{"experts_per_token": 6, "d_expert": 32, "n_groups": 4, "num_attention_heads": 3, "head_dim": 64, "qk_norm": false, "init_std_qkv": 0.034, "learning_rate": 0.004, "warmup_steps": 200, "final_lr_fraction": 0.0, "doc_mask": true, "train_tokens": 362100000}
Below are experts of layer 6 (counted from 0) of a mixture-of-experts language model. Rows are named router (the router's row for the expert), up (a neuron's input weights, with its number), down (a neuron's output weights, with its number) and show model dimensions 0-191. Each number is 128 + 24 x the weight over its row's rms, rounded and kept within 0 to 255.
After each expert's rows: a language model's description of what the expert responds to. This comes from a sample of Wikipedia text that the model never trained on.

# expert 26
router [ 98 124 121 148 136  67 174 142 131 125 176 108 124 108  96 125 117 104 136 157 121 128 137 121 138 149 126 112 116  97 148 155 116 103  84 167 105 130 139 130 159 152 125 116 128 112 101 141 167 182 173 117 103  91 111 141 172 123 158  93 149 112 144 121 131 123  79 155  89 118 131 109 129  86 113 150 153 123 132 146 113 109 148 108 148 125 131 114 171 110 139 153 133 148 134 151 119  86  97 123 138 139 138 151 101 107 137 132 140 140 136 169 131 116 161 149 128 122 151 159 157  80 122  78 116 148 115 135 177 103 112 143  81 103 109 109 111 178 144 153 127 113 158 136  89  91 125 135 157 149 144 114 134 144 145  96  78 110 109 108 132 164 112 115 120 172 114 122 149 144 139 175 108 122 125 147 156 132  88 134 119 112  86 146 122  97  83 137 102  80 149 145]
up1 [171 156 114 117 138  87 137 184 152 112 147 112 142 155 122 105 106 119 108 100 114 165  98  95  97 125 109 109  87 104 136  49 105 137 160 131 109 154  96 145 117  94 149 119 150 180  99 168  98 161 111 136 134 111 113  66 135 122 161 118 149 154 119 108  97 143 106 131 135 117 111 149 162 170 142 135 114 156 125 119 125 174 148 130 114 134 120 120  90 132 149 134 139 128 120  90 111 113 106 115 187 124 119 100 145 132 108 132 110 145 129 127  85  94 121 121 123 104 146 105 140 101 121 110 120 148 124 113 153 129 115 148 148 154 158 175 102 149 107 127 127 121 135 141 132 103 105 115 114 146 126 126 166 151 145  69 108 126 122 146 135 160 137 155 142 132 104 132 140 139  72 171 149 107 108 109 112 135 177 134 188 115 143 149 152 155 161 147 158 117 117 114]
down1 [ 94 136 136 144 115 174 137 142 121 133 102  97 114  88  65 130 136 133 123  80 113 119 127 123 164 174 147 124 129 131 142 163 121 150 150 154 129 136 100  94 169 132  89 115  86 155 136 112 127  83 131  97 123 124 134 151 120 162 133  88 108 161 120 116 105 140 170 131  90 102 124  64 133 112 128 106 134 129 132 149 157 121 163 172 128 115  95 119 167 168 109 186 165 170 133 119 126 109 121 135 110 117 165 157 112 125  93 145 126  98 108 120 184 132 119 124 152 121  98 169 143 131 162 133 146 131 167 115 106 146 156 166 137 122 123 135 113 132  96 136 158 145 101 131 145 118 132 163 106  82 153 103  91 143 108 133 110 163 133 101 142 159 124  93 110 118 117 145 136 139 166 139  79 168 140 128  93 152 143 138 131 132 160 135 118 134 106 165 116 103 121 134]
What it handles: Pipe separators in tables, plus semicolons and commas between list or table fields, as in road junction lists, also except, including, but.

# expert 34
router [111 155 136 110 121 141 135  78 155 108 131  94 107 111 136 120 116 154 104 187 114 155 123 131 139 125 113 126 131 146  89 114 114 133 144  93 141 103 129  79 110 143 153 147 140 144 125 136 143 109 174  97 149 142 124 144 141 118 127 160 144 131 157 108 149  95 115 135 133 126 151 113 112 117  89  84 161 157  99  95  98 163 178 133 136  86 122 121  86 133 119 151 125 133 148 116 162 156 146 140 138 129 138 151  81 186 126 126  89 129  67 119  93 100 159  94  80 124 150 142 151  94 123  99 104 133 125 154 169 133  87 160 105 141  86 131 122  90 107 157 142 127 138 133 121 150 119 154 148 163 132 119 147 129 101  96 126 148 112 144 108 153  94 116  87 169 148 110 119 156 170 141 109 158 104 145 110 139 117 150 170 137  80 101 144 162 136 120 134 135 153 143]
up17 [140 126 143  93 111 109 139 168 159  90 166 164 127 131 143 131 117 136 176 140 104 159 126 127 102 162 150 114 104 140 112 118 146 115 110 100 123 105  56 133 112 117 112 150 138 142 140 131 125 121 126 138 101 101 134 111 128 157  91 145 127  82 156 161 142 103 100 153 132 124  64 142  91 121  85 102 142 147 122 138 171 127 110 131 115 123 128 151 104 160  93 124  91 109 156 120 113 132  96 140 124 117 149 104 135 172 157 173 149 138 146 154 157 129 128 158 141 155 112 144 133 105 132 106 118 133 120  69  87 120 121 158 100 147 152 111 104 106 112 130 116 145 139  73 171 101  98 148 114 118 110 172 154 139 117 124 159 133 156 154  94 154 112 106 152 145 123 144  90  91 168 133 171 150 135 148 132  75 158 174 143 150 120 141 115 149 119 164 143 133 114 108]
down17 [122  99 127  91 120 172 117 117 126 129 178 108 116 123 132 157 140 114  91 159 149 104  88 113 117 108 133 131  99 157 129 175 129 102  96 123 147 117 115  94 170 140 110 124  99 165 134 107 128 153 143 134 144  83 104  99 103  89 126 103 137 113 132 104 165 180 145 110 166 128 126 103  86 151 127 157 129  82 159  83 131 125 153 112 127 106 131  79 109 160 136 132 153 202  92  97 178  85 155 140 103 124 115 167 107 121 139 133 141 118 115 129 128 154 147 135 138 128 174 113 128 131 163 138 107 176 120  97 130 125 100 151 111 139 116 102 145  99 159 142 157 125 141 136 100 140 117 107 132  86  88 133 108  79 145 141 139 126 148 117 146 160 141 132 116  89 161 121  96 134 127 146 136 134 133 100 135 123  74 139 148 120 127 143 137 114 111 137 116 119 134  70]
What it handles: Plural nouns and plural suffixes, often sentence subjects before of, are or were, such as teams, members, varieties, cults.

# expert 24
router [144 153 152 103 167 113  91 159 135  87 108 100 133 151 147 136 146 139 162  85 115 149 135 142 147 135 124 116 133 123  97 118  84 163 145  86 151 126 138 137  78 116 126 158 141 133 141 124 123 127 135 141 132 151 137 100 103  93 133 138 133 145 119 166 116 117 123 161 165 127 138 118  99 164 103 106 163 137 147 143  94 135 146 131 187 140 119 158 156 107 116 128 121 140 136 111 160 118 159 112 124  76  94 146 122 110 126 110  58 121 137 145 145  93 103  95 133 111 163 172 138 141 150 147 141  89 131 118 171 111 146 103 118  83 112 121 109 124 147 104 114 129 127 111 121 113 139 135 101 157 141 172 163 136 148 108 136 106 127 120  89  95 157  83 115 152 111 128 153 129 143  99 106 118  78 107  80 106 165 117 184  91  96 132 190 120 126 104 124 124 128 160]
up1 [106 138 145 157  85 147 115 125 159 156 117 197 128  96  88 145 113 112 137  90 123 141 102 105 144 142 127 106 140 165 150 101 152 117 130 132 110 125 125 137  81 166 136 160 143 148 119 153 156 126 156 158 145 125  72 103 131 170  85  92 107 145 108 117 175 137 133 138 138 121 147 178 141 147 118 139 123  88 109 117 124 144 178 123 127 107 149 137  77 130 127 143  88 161 134 148 167 111  99 131 139 110 175 114 141 143 124  96 115 164 118 109 156 123  94 124 146 150 115 116 131 131 107 109  94 125  89 112 147 133 115 118 123 100 113 126 180 172 145 130 129 129 102 112 122 180 142 123 145 134 106  97 120 162  98 124 139 143 127 119 132 103 157 133 142  82 119 124  98 123 109 131  81 149 106 109 105 129 121 141  81 168 203 123 137 108 131 136 144 100 149 152]
down1 [ 84 148 116  94 132 134 148 129 134 103  97 148 126 163 126  97 100 128  85  97 148  89 140 161 143 129 148 124 157 123  95 126 119 149 104 116 131  89 103 109 133 114 143 102 121  95 148 149  61 184 117 110 171 108 155 109 126 103 138 111 148 133 139 112 152 179 131 151 156 161 143 121 122 129 132 118 127 132 132 148 127  94 116 144  97  87 107  81 141 153 121 136 132 136 127  99 150 125 150 147 135 119 121 123 131 128 158 124 115 105 165 139  92 128 166 157 139  94 179 140 120 196 165 137 164 135 169 116 129 150 123 102 140 113 109 129 146 111 142 108  98 103 116 166 126 131 145 169  90 144 128 164 135  84 162 129 132  86 138 168 120  88 122 112 123 136 181 124 114 111 178 158 157 117 127 128 147 115 143 118 173 164 102 120 143 118 163 123  92 139 102 130]
What it handles: Given names and their final pieces, just before a surname, e.g. Brian, Steve, Leon-ard, Fran-z, Gilber-to.

# expert 56
router [152 148 127 131  98 136 107 100 122 131 141 159 101 167 117 143 148 131 137 148 115 142 149 132  88 140  95 139 123 119 146 129 122 116 107  85  98 161 177 121  95 134 171 168  88 128 137 154 105  97 142 117 125 153 105 115 148 132 136 118 135 117 145 106 114 115 132 166 127  59 110 132  46 104 141 157 109 130  99 124  73 142 129 135 128  94 120 113 143 160 115 142 124 109 110  81 136 145 114  93 156 162  74 118 105 131 132 123 145 113  87 115 131 136 130 111 155 130 115 149 144  89 164 163 163 139 102 124 122 125 100 128 150 130  94 123 107 125 131 127 181 155 146  89 169  98 111  79 116 136 140 127 178 100 190 152 142 122 117 153 123 128 115 138 116 129 151 112 121 108 144  90 160 139 149 169 164 108 137 110 118 123 104  95 112 152 130 144 109  83 119 140]
up4 [ 96 140 142 109 141 128  82 119 124 129 151  97 114 146 126 143 116  96 141 133 134 124 141 121 104 102 163 155 111 119 119 115 104 167 135  87 128 133 142 183 131  80 141  56 157 132 134 160  89 181 104 109 139 136 140 138 124 122 169  66  92 113 128 108 106 137 108 144 190 133 141 172 129 134 108 139 141 152  88 125 121  94 137 144 113  85 107 143 129  99 112 128  93  84 125 141 170 142 133 128 151 126 129 143 150 122 128 123 114 144 118 136 103  81 148  80 106 143 125 111 132 116 137 159  99 147 124 124 175  93 145 119 173  96 127 131 142 147 160 109 136 154 102 149 127 137 125 113 128 114 118 113  95 140  88 144  96 111 111 163 189 138 120 139  76 144 141 106 141 106 114 136 163  96 139 133 140 155 121 149 132 154 114 103  95 134 170 156 161 115 148 106]
down4 [130 132  79 106 114 118 126  98 122 132  99 125  77 121 146 140 105 116 100 119 120 161  98 108 137 155 113  72 142 149  97 138 149 122 140 139 108  96 108 129 108 131  90  75 168 150 158 124 140  93  84 145 128 107 140 121 164 119 148 119 171  88 102 104 135 162 151 139 140 174 116 117 159 151 123 139 120  88 101 118 102 138 123 156 137 109 157  99  98 120 131 135  99  91 175 157 107 111  94 132 127 106 109 121 152 109  96 145 122 137 111 127 126 147 116 121 151 149  89 161 142 137 138 110 115 111 172 158 101 116 120 143 138 134  98 141 135  93 150  95 158 100 119 176  74 127 122 126 134 123 149 122 128 171 147 113 143 121 200 151 101 108 127 160 172 120 130  89 137 133 142 100 140 154 135 107 146 163 125 146 119 154  96 119 120 153 119 153 160 172 175 127]
What it handles: Main verbs after a subject, like was in The tournament was held, became, won, went; also sports-table headers Pos, GD, UEFA.

# expert 22
router [136  97 112 161 101 147 151 105 164 139 146 129 131 139 148 130 118  89 122 164 138 122 142 136  91  99 109 139 167 142  90 156 116 107 105 151 130 160 113  98 125 145 129  95 125 168 179 120 149 161 188  72 120 145  96 144 177 129 106 114 126 138 126 130 152  88  89 146 127 146 144 150 128 121 111 160 133 147  95  98 119 155  88 121 163 148 135 106 161 140 144  93 109  91 120 143  98 153 155  67  98 142  73 130 128 130 145 124  84  91 132 171 115  82 114 114 114 136 129  79 143 122 149 129 145 123 140 153 127 136 148 134  82  94  94 113  99 142 119 124 110 108 146 117 148 102 119 135 122 144 129 126 161 143 149 145 122 106  87 150 141 112 130 160 140 145 158 123  77 117 124 141 166 116 149 113 105 135 139 151 164  99 137 138  73 110 117 128 120  93 123 119]
up1 [123 115 152 131 100 130 127 170 115 112 132 143 141 119 164 112 167 122 121 134 158 102  70 128 123  90 102 133 125 127 136 145 115 183 135 143 134  96 152 110 133 127 120 129 135 168 151 132 128 121 165 131 133 164 112 114 161 131 136 130 103 134 198 134 113 126 163  98 135 113  92 164 121 141 101 121 107 174 109 107 121 154 156 121 110 165 139 117 132 155 119 150  70 129 157 119 137 147 169 163 117 123 121 159 118  83  91 146 147 133 110 111 109 107 117 124 174 219 137 113 115  99 137 107 131 104 119 111 107 117 155  98 124  97 121 147 109 131 109 116 150 126 133 122 138 119 106 101 103 121  89 118 127 149 165 165 142 121 143 147  94 154 102 155 153 116 120 163  80  83 115  97  89 137 155  99  96 130 127 150 167 166 164 157 131 167 150 121 124 124 128 147]
down1 [150  94 128 117 118 115 141 123 187 131 124 152 151 129 162 137 152 119 135 157 119 130 115 103  80 131 108 109  95 166 186 122 131 157 126 118  87 105  93 152 178 144 131 138 152 138 120 102 145 141 116 129 167 129 127 115  94 132 144 150 156 118 146  95  97  99 137  95 123 150 135 121 111 120 117 135 142 136 129 148 131 166 102 113 184 127 116 103 113 138 134 149 193 118 113 112 119 152 135 133 120  94 155 123 145 127 117 153 108 144 145 141 128  98 120 157  71 105 113 132 138 102 119  75 114  89 175 126 103  94 135 114 121 142 135 118  89 137 114 163 164 129 108 112 126 147 166  84 115 159  85 113 137 129 119  90 128 123 156 143 158 193 152 120  92 124 105 146 145 118 127 127 127 106 121 135 136 129 143 113  98 154 166 157 128 119  63 110 192 128 100 113]
What it handles: Pipe separators in wiki tables, especially right after a name or team cell, as in Kingsley Coman | Al-Nassr or Wimbledon | A.

# expert 62
router [122 147 101 101 168 143 107 146 106 111 140 115 110 124 136 114 136 140 140 113 121 175 105 165 107 156 130  99 170 125 158  86 115 149 126 123 114 147 122 144  67 160 121 127 160 132 107 132 129 149  81 131 117 133 127 144 121 130 120 125 104 126 123 164 145 136  95 153 123 116 120 117 127 119 115 147  86 104 157 104  88 127 136 111 163 117 154 122 150 132  82 145 123 106 160  94 156 161 142  90  99  98 104 154 114 155 141 113  89 137 122 127 122  97 134 154  90 102 185 172 152  93 156 126 133 123 156 131 131 113 163  97 114  57 101 142  93 157 142 135 109 130 137 140 146  88 150 144 107 141 154 174 148 109 169 125 131 102 169 117 116 159 138 160  68  97 126 129 113 129 142 142 154 118 110 119 127 142 142 135 161  65 122 174 147 134 110 153 101 100 132 153]
up0 [114 121 164 108 133 109 115 131 152 132 172 135 110 117 130 125 127 137 127  73 177  92 114  93  84 111 124 102 113 130 115 135 130 128 113 131 155  97 117 102 160 152 130 133 140 132 125 129 155 131 121 150 123 196 112 113 118 159 103 145  75 135 113 131 134 149 148 148 102 124 123 149 151 111 121 128 159 124  90 118 133 121 103 157  97 117 146 155 151 112 126 102 167 106 145 158 117 104 124  88 126 154 136  94 161 112 150 132 144 144 147 114  85  96 145 142  89 175 120 125 123 105 126 154  93 213  93 131 109 153 166 147 123 113  82 155  87  91 152 110 127 164 152 134 100 114  98 159 128 144  99 160 146 129 118 168  97 129 150  94 148 153 138 130 132 121 164 159  80 160 108 116 112 108 134  91 139 136 158  98 135 135 170 119 123 148 135 158 120  87 111 136]
down0 [164 148 153 144 133 174 129 118 146 112 135 127 161 146 117 119 106 134 127 141 114  80 146 115 124 125 104 148 123 142 102 134 130  94 132 176 150 104 114 110  70 115 126 100 153 151 110  69 164 149  75 162 140 155 183 158 131 116 161 141 130  92 159 104  86 144 131 133 144 141 128 139 114 109 166 130 116 178 128 129 156 122 149  98 133 117 142 171 125 124 138 160 139 136 140 113 112 115 126 136  97 152  86 105 109 144 132 125 115 131 130 103 163 157 110 145 159 123 124 162 178 123 105 158 115 116 142 146  83 130 147 124 144  86  95 104 101 158 109 169 145 139 102 148 141 118 132 136 108  99 173 119  96 105 115  98 111 144 120 111 162 116 144 131  78 147 114 148  93 119 119  90 111  88 119 168 117 121 119 113 146 100 169 101  98 158 172  92 116  99 149 126]
What it handles: Final word of place, brand or team names, often in tables: Ford in NASCAR results, Ocean, SE in directions, Boston, Italy.

# expert 40
router [107 165 160 164 150 169 186 108 106  86 136  98 145 112 139 118 178 166 114 137 113 118 169 122 144 122 145 130  83 156 138 150 143 128 137 128  97 135 137 122  89 113 173  91 117 109 137 142 149 176 146 109  89 116 120 128 115 118 146 122  96 178 142 133 131 122 114 149  83 116 123  86 163 118 133 106 151 172 100 126 106 152 155 117 120 115 154 148 166 109 136 142 157 127  91  70 100  94 112 135 101 136 133 152  98 188 155 130 116 131 111  84 103  90 101 100 113 135 128 138 119 136 120 135 125 127 149 140 122 109  90 151 140 123  88 165 104 159 136 118 179 109 160 117  75 106 155 122 165 159 132 110 123 142 134 117 136 132 113 136 137 112  91 143 123 183 109 133 158 153 154 116 122 115 131 150 161 143 136 149 153 150 118 106 107 113  98 125 116 116 132 141]
up2 [160  99 156 121 123 102 114 119 161 125 118 159 162 152 134 180 129 138 135 141 128 132 131 147 100 138 149 139 128 133  89 160  99 150 117  89 113 106 136 128  93 121 104 119 146 108 149 145 102 117 161 119 107 127 124 107 152 127 135 137 181 122 137 106 147 120 106 124 135 185 126 121 136 157 137 120 122 163 118 138 119 181 154 149 121  81 133  94 104  99 134 109 127 137 153 157 158 123 112 148 152 138 167 139 122 126 101 169 127 162  92  97 126 115 131 117  71  54 130 144  90 113 172  79 103 159 138 142 114 146 137 176 121 125 110 120 103 105 127 150 149 145 138 121 129  91  83 109  85 105 124 121 120 106 170 142 126 143 104 121 131 166 115 125 108  86 128  95  96  99 100 120 119  95 108 100 118 165 126 149 150 116 145 121 145 187  82 128 157 124 153  94]
down2 [102 132 131 130 111 157 117 128 141 180 109 121 131 139 135 132 153 124 184  90 161 144  98 146 149 135  93  92  68 145 135 130 111 159 144 100 118 128  94 119 143 182 121 141 105  89 102  74 169 126 104 126 114 170 147  96 101 124 108  96 142 102 128 111 141 164 154 153 153 146 114 136 112 127 140 164 160 125 140 137 113 126 134 111 116 129 133 129 152 109 131 120  71  82 179  77 114 136 169 131 131 119 151 101 105 120 121 131  99 130  99 144 118 151 130 115 150 166 102 104 130 153 153 133 127  77 131 128 112 116 102 153 147 156 113 157 132 122 156 147 125 149  90 126 124 166 160 130 119 144 125 143 115 112 127  90 106 171 157 156 166 112  97 145 150 151 166  99 159 107 129 157 166 174  98 159 115 137 140 127 112 180 141 134 117 122 158 131  99 140 141 122]
What it handles: Commas, and, but, that, when and similar connectors joining clauses in historical narrative, often after dates, as in In 1838, and Despite.

# expert 13
router [161 113 142 139  97 120 147 127  99 103 149 102 120 152 106 111  80 139 108  96 167 107 140 166 137 118 111 144 144 147 135 118 107  98 113 128 110 132 184 103 180  82 136 100 152 148 107 150 148 154 152 120 133 182 125 130 163  86 108 115 109 104 104 112 136 126 111 167 145 171 146 127 131 148 120  94 100 149 129 183 120 125 121 102 122 165 148 148 153 123  92 102 124  77  68 125 161  97 140 158  99 124 138 128 122  98 163 139 125 100 144 133 151 150 124 150 122 100 144 142 155 156 115 153 112 148 110 120 129 138 134 100 142  82 152  99 122 126 132 136  83 143 179 131 123  68 105 133 105 144 146 180 161  84 153 134 156 124 137 162 133 157 148 112  98 119  95 109 121 161 127 123 158 153 127 112 125 136 135 155 151 129  98  91 124 142 149 119 135 134 134 162]
up1 [171  81 122 127 145 153 100 126 102 146 110 192 145 136 171 157  97 120 147 167 120  90 105 120 127  92 163 147 129 145 141 133 110 139 126 158 133  80 125  90 123 186 109 116 111 101 121 143 167 164 151 159 188 141 127 117  97 124 103 176  90 189 101 123 141 147 139 132 153 145 113 100 140 107 128 140 129 129 121 155 141 138 138 117  89  76 132  97 163 133 140  82 169 104 150 130  96 158 107 166 140 135  98 137  99 104 129 152 117 179 141 169 112 171 114 122 132 112 139 149 136 115 110 151 139 135  86 122 171 143 118  92 133 156  96 101  94 133  97  98 134 134 140 114 140 137  99 125 115 115 110 107 130 121 117 131 127 165 123 153 150 115 142 131 138 123 134 165 151 117 153 113 146 145 119 149 136 130 113 111 125 139  98 187 142 123 107 115 112 150 110 126]
down1 [ 87 142 120  95  79 131 147 167 152 101 110 136 114 163 101 107  71 170 140 118 109 153 124 142 102 134 109 129 122 108  91 153 140  65 122  86 160 154 147 144 153 140 114 128 136 121 124  94 135 117 104 125 141 135 135 186 104  98 149 157 120 120 152  64 107 120 124 112 140 122 110 124 118 116 117 170 150 140 133 116 118 123 140 132 112 153 168 165 124 162 139 124 102 126 124 122 122 100 134 132  79 129 154 140 154 129 117 135 122  96 121  60 131 138  98 130 150 103 152 156 156 141 147 104 174 142 139 112 139 149 135 163 139 107 149 125 137 154 162 136  96 122 116 113 125 132 116 159 103 107 119 153 172 127 121 156 123 132 139 113 152  89 121 169 127 145 161 108 177 130 145 136 150 108 191 105  99 116 110 112  91 131 163  86 150 133 104  97 118  82 108 158]
What it handles: Commas, semicolons, pipes and prepositions like by, of, with that come just before a name, especially between goalscorers in match reports.

# expert 3
router [128 118 134 115 154 154 143 136  95 128 154 144 182 103 132 124 113 137 128 103 116 132 142 140 143 157 136 132 123 100 127 120  90 129 112 133 130 131 152  95 168 143  86 172 124 136 150 108  98 131 136 125 130 100 135 112 127 184 112 155 150 123 142 136 108 148 149 139 145  91 121 106 165 116 140 146 154  77 113 140 144 126 141 123 139 136 143 130  82 115  69 137  95 151 173 124 157 157 123 108 181 124 119 109 118 108 109 147 138 113  97 125 130 102 162 118 164 134 142 155  85 139 127 130 140 159 124 129 112 120 113 107 136 117  76 146 140 151 107 125 183 120  95 109 117 166 131 181 150  97 115  94  91 154 111  77 119 132 102 139 116 113 119 144 148 198  99 135  79 127 147 139 138 157 148  96 146 128 121 140  88 106 128  89 151 175 112  79 163 167 143 153]
up5 [ 80 175 112 117 146 139  70 122 119 157 118 148 150 198 114 156 125 130 139 129 109 150 125 136 136 118 125 113 114 121 143 147 142 131 143 129 133 114 137  88 117 133 142 112 113 148 138 116 123 139 164 151 122 107 175 102 120 176 127 141 149 144 139 149 123 144  99 119 114 106 138 118 135 142 119 101 153 121 124 139  95 104 183 116  93 144 117 108 109 141  96 139 108 129 141 127 118 160 206 164  96 111 107  80 116 137 145  78 127 144 113 100 165 119  99 156 168 144 149 106 100 106 135 162 132 135 161 136 146 123 133 121 165 127 142 131 126 129 122 102 121 149  84 135  81 125 162 148 130 157 104 132 100 100 110 181 123 168 133  79 119 107  79 112 113 108 132 117 125 162 162 129 143 156 148  62 173 140 104 111 133  85 110  90 162 132 140 121 125 125 129 134]
down5 [ 88 137 134 122  99 163 147 113 119 135 107 150 118 153 118 124 117 160 103 140 128 129  54 142 117 107 130  88 142 137 134  67  96 142 120  84 119 155 124 131  91 105 104 129 147 163 108 105 177 102 138  99 110 120  98 125 117  98 122 105 158 122 114 163 157 159  89 114 123 135 177 156 135 122 174 140 118 143 115 150 139 137 119 114 159 119 139 104 115 110 114 119  96 136 111 133  96 120 103 150 147 120 114 125  90  81 139 118 120 121 142 174 120 137 133 168 162 117 157 115 143 120 127 123  92 100 184 143 171  89 144 152 124 103  76 144  87 138 130 121 126 113 152 149 103 133 157 103 149 104 149 119 138 143 141 106 155 163 124  76 141 136 124 119 120  99 145  93 147 132 171  95 126 173 132 132 122 129  85 126  98 177 131 110 137 183 118 157 135 132 135 157]
What it handles: Closing pieces of words such as on, ed, ted, ian, tion, ic, often before punctuation, as in ir-on, hegem-on-ic, ized.

# expert 50
router [168 167 127  97 135 136 113 123 135 141 123 142  92 128 152 110 131 108 143 143 144 176 104 128 130 157 118  91  94 147 101 148 112 163 129  78  92 133 124 153 132 105 134 133 139 146 166  73  96  96 108 130 176 156 127 129 150  97 137 107 111 102 116  85 118 124 115 152 165 149 138 144 113 135 168  88 126  94 135 115 104 114  89 167 146 105 170 144 106 131 138 116 110 104 159 135 127 111 126 117 129 105  90 144 120 145  89 102  97 118 102 139 115  75 131 119 127  87 117 160 167 117 158 146 190 106 141 124 126  89 143 121 157 122 113 157 115 143 134 141 188 147 123  83 137 119 140 138  84 141 134 135 157 119 171 112 111 112 165  87 155 132 132 138 112 139 175 104 143 132 149  95 115 115 111 103 152 139 162 128 150 116  80 120 117 124 149 158 147 141  93 146]
up1 [132 143 151 149 108 150 133  90 117 143  97 109 152 142 138 103  84 121 153 151 133 106 140 109 137 128 146  88 132 134 184  90 166 149 116 197 128 117 124 123 102 118 105 115 119 160 191 136 141 120  78 158 123 139 132 100 110 175 134 132 154 100 161 148 143  67  92  99 146 124 100 106 115 136 132  95 136  87 112 123 132 108 158 138 132 135 130 147 130 143 102 139 128 157  93 139 128 157 205 131 130 101 154 156 121 120 122 181 149 123 120 144 132 108 123 101  84 135 161 123 115 148 149 108 113 139 128 135 107 126 136 173 130 126 153 113 163  54 114 111 180 124 110 124 144 141 122 142 130 136 103  64 116 136 131 120 118 102 130 129 126 153 101 113 128 165 142 140 106 128 140 129 108 164 127  99 138 103 145 161 134 133 116 119 155 148 122 153 173  95 104 133]
down1 [133 148 125 131 119 125 113 156 145 102 134 111 114 127 163 147 117 113 108 160 119 215 113 123 119 131 150 126 152 128 104 163 119 192  79 127 136 135 153  93 183 100 152 123 154 117 116 120 149  61 142 120 136 119 106 159 146 133  95 144 153 145 113 126 106 166  98 108 134 128 136 136 100 116 131 130 109 117 108 121 152 125 113  93 128 104 122 110 156  76 135  96 150 129 118  85 135 153  99 135 133 149 100  96 116 130 115 125 113 145 157 156 130 105 120 140 145 140 146 107 135  95 104  96 102 120 160 111 165 102 124 133 145 155 102 171 134 133 137  80 140 104 158 148 117 103 125 128 148 117 198 142 149  97 137 123 126 190 123 114 137 119 150 134  96 152 124 132 164 146 112 126 148  88 103 147  69 175 113 129 145  94 106  88 101 161 137 127 121 136 136 160]
What it handles: Ending word or last piece of a noun phrase before of, in or was: city, town, music, tram depot, welterweight bout, German.

# expert 48
router [ 81 135 115 107 138 148 131 120 135 125 159 137  81 167 129 123 195 148 122 136 107 133 139 148 105 120 154 119  84 165 126 104 117  96  81 138  94 167 174 126  92 169 169 131 154 128 112 123 108 135 132  91 144 163 129 125 138  96  83 107 116  85 156 130 123 106  97 140 163 101 118 130 143  95 136 139  94 135 123 149 113 125  86 128 150 139 147 107 151 152 117 110  88 122 127 142 115 116 123 113 118 126 119 189 118 113 155 146  93 136 112 110 126 128 108 136 155 120 114 159 126 123 161 132 171 155  92  90 131 116 160 159 104 142 154  92 102 157 181 181 141 121 122 124 144 122 128 120 122 100 149 123 156 137  90 172 149  98 113 136 111 107 131 127 134 106 149 104 116 124 129 139 180 117 171 152 137 130 144 104 119  86 111 138 116 175 136 145 103  86 109  91]
up4 [ 83 118  98  94 110 115 129 158 120 105 136 172 140 106 140 117 119 133 199 117  79 133 164 164 103 140 135 128 146 131 105 143 163 154 163  99  98 154 119 145 140 166 133 130 177 122 139 147 107 121 132  99 134 120 122 129 103 147 124 164 143 131 114 142 161 138 100 120 150 136  75 154 154 130 131 124 165 172 148 126 134 147 150 133 139 189 127 127 117 107 121 125 129  79  86 133 130 130  78 167 145 110 120 151 140 133 105 122 190 117 127 161 156 103  99 143 109 123 141 103 120 102  96 156 167 141 108  96 161 119 126 145 133 121 121 112 175 128 129 103 109 150 131 169 123 134 175  83 149 154 138 120 100 145 128 152 115 141 143  90 156  90 122 103  92  84 149 110 133  97 117 124 140 164 114  96 142 125 149 119 122  74 149  92 128 108 130 138 134 115 122  99]
down4 [121 105 163  89 141 133 161 127 121 141 163  83 170  92 155 115 127 111 122 128 174  99 106 133 108  93 139 162 121 159 164 115 104 167 116 106 146 161 134 133 151 122 122 128 146 151 126 145 157 127 133 131 113 138 173 157 140 120 147  94 105 111 119 126 195 144 149 109 168 133 128 116 113 130 124 122 126 115 120 163 127 119 129 143  92 133 116 180 107 147  76 101  55 145 160 115  93 130 144  82 142 113 126  96 123  93 169 119  97 124 150 139 164 141 138 115 105 132  98 155 138 151 137 126 124 117 169 132 104  96 126 167 118 157 113 109 150 118 124 130 118 153 108 104 106 141 110 158  78 104 111 146 134 110  97 109 132  86 187 129 108 144 112 118 122 114 112 163 132 135 131 130  97 135 179 136 115 139 119 140 146 101 130  62 138 132  99  91 130 161 131 106]
What it handles: Table pipes, list dashes, line breaks and sports-body acronyms in results lists, e.g. FIFA, UEFA, FIBA, NAIA, before Cup or League.

# expert 60
router [151 135 162 118 137 136 125 155 116 135  98 100 152 158 178 112 125 103 161 131 145 135 120 141 172 138 133 103  82 121 122 154 139 166 175 113 138 104 127 112 113  97 141 122 133 105 132 102 136  95  81 129 195 175 185 137  99 101  97 129 110 136 111 115 134 188  96 134 132 156 130 148  96 138 150  86 150 105 157 115 102 111 118 153 147 116 147 121  95 128 120 164 128 124 163 117 106 111 141 106 115  74  97 142 110 117 114 142  88 152 102 118 121 111 145  97 114 114 124 136 103 137 159 157 179 108 136 125  84 119 117 166 129 133 115 131 123 121 114 132 162 104  93 127 121 142 179 163  97 159 142 137 149 143 137  93  93 108 142 144 146  95  87 131 130 139 167 114  86 102 121 126 121 142 110 119 159 136 137 114 161  93  92 111 162 144 152 139 135 112 103 161]
up1 [151 121 148 157 128 144 118 124 100 139 146 130 139  89  90 171 141 145  85 129  95  85 134 142 108 145 139 117 123 164 137 135 119 129 132 181 125 111  92  88 158 133 140 126 142  94 131 151 119 133 141 173 172 135 137 147 126 156  97 148  97 119 114 138 114 125  69 113 121 100  71  90 133 122 133  89 114 126 128 153 153 106  99 136 110 169 111 119 102 135 143 148 149 116 147 181 118 156 113 153 104 138  52  94 146 142 106 138 121 131 131 148 178 150 134 139  98 100 122 100 111 113 143 151 115  87  91 127 102 164 129 157 119  95 143 140 110 109 166 126 120 166 118 111 136 147 139 140 124 102  94 108 119 122 143 122  91 162 110 152 115 126  79 152 129 118 113 153 114 142 172 163 157 105 166 135 169 140 145 139 147 126  95 161 164 153 136  96 132 107 114 113]
down1 [140 120 132  96 103  89 126 124 109  86 130 101 132 151 147 142 149 110 101 172 130 149 170 158  93 123 143 156 116 127 118 107 111 138 115 163 128 131 116 144 134 114 111 130 170 106 166 127 128 177 106 134 154 133 127 115 143  99 159  95 150 174 103 121 115 136 150 142 118 144 101  79 153 142 111 121 112 127  83 150 125 144  84 130 125 151 120 137  99  82  99  90 144  91 122 131 161 149 114 142  85  94 166 117 118 114 155 110 159  83 131 198 133 102 125 117 129 160 139 160 155  78 118  90 148 117 167 169  92 100 118 115 125 150 126 106 142 134 141 134 109 182 142 110  77 123 108 142 138 143  99 149 129 139 147 164 134 140 175 106 132 151 138 121 104 133 125 177 154 124 112 119 150 147 112 117  69 149 141 119 156 106  93  93 114 127 115 133 127 129 132 148]
What it handles: Everyday nouns after the, his or a possessive and before of/and/was, e.g. death, life, war, city, wife, success.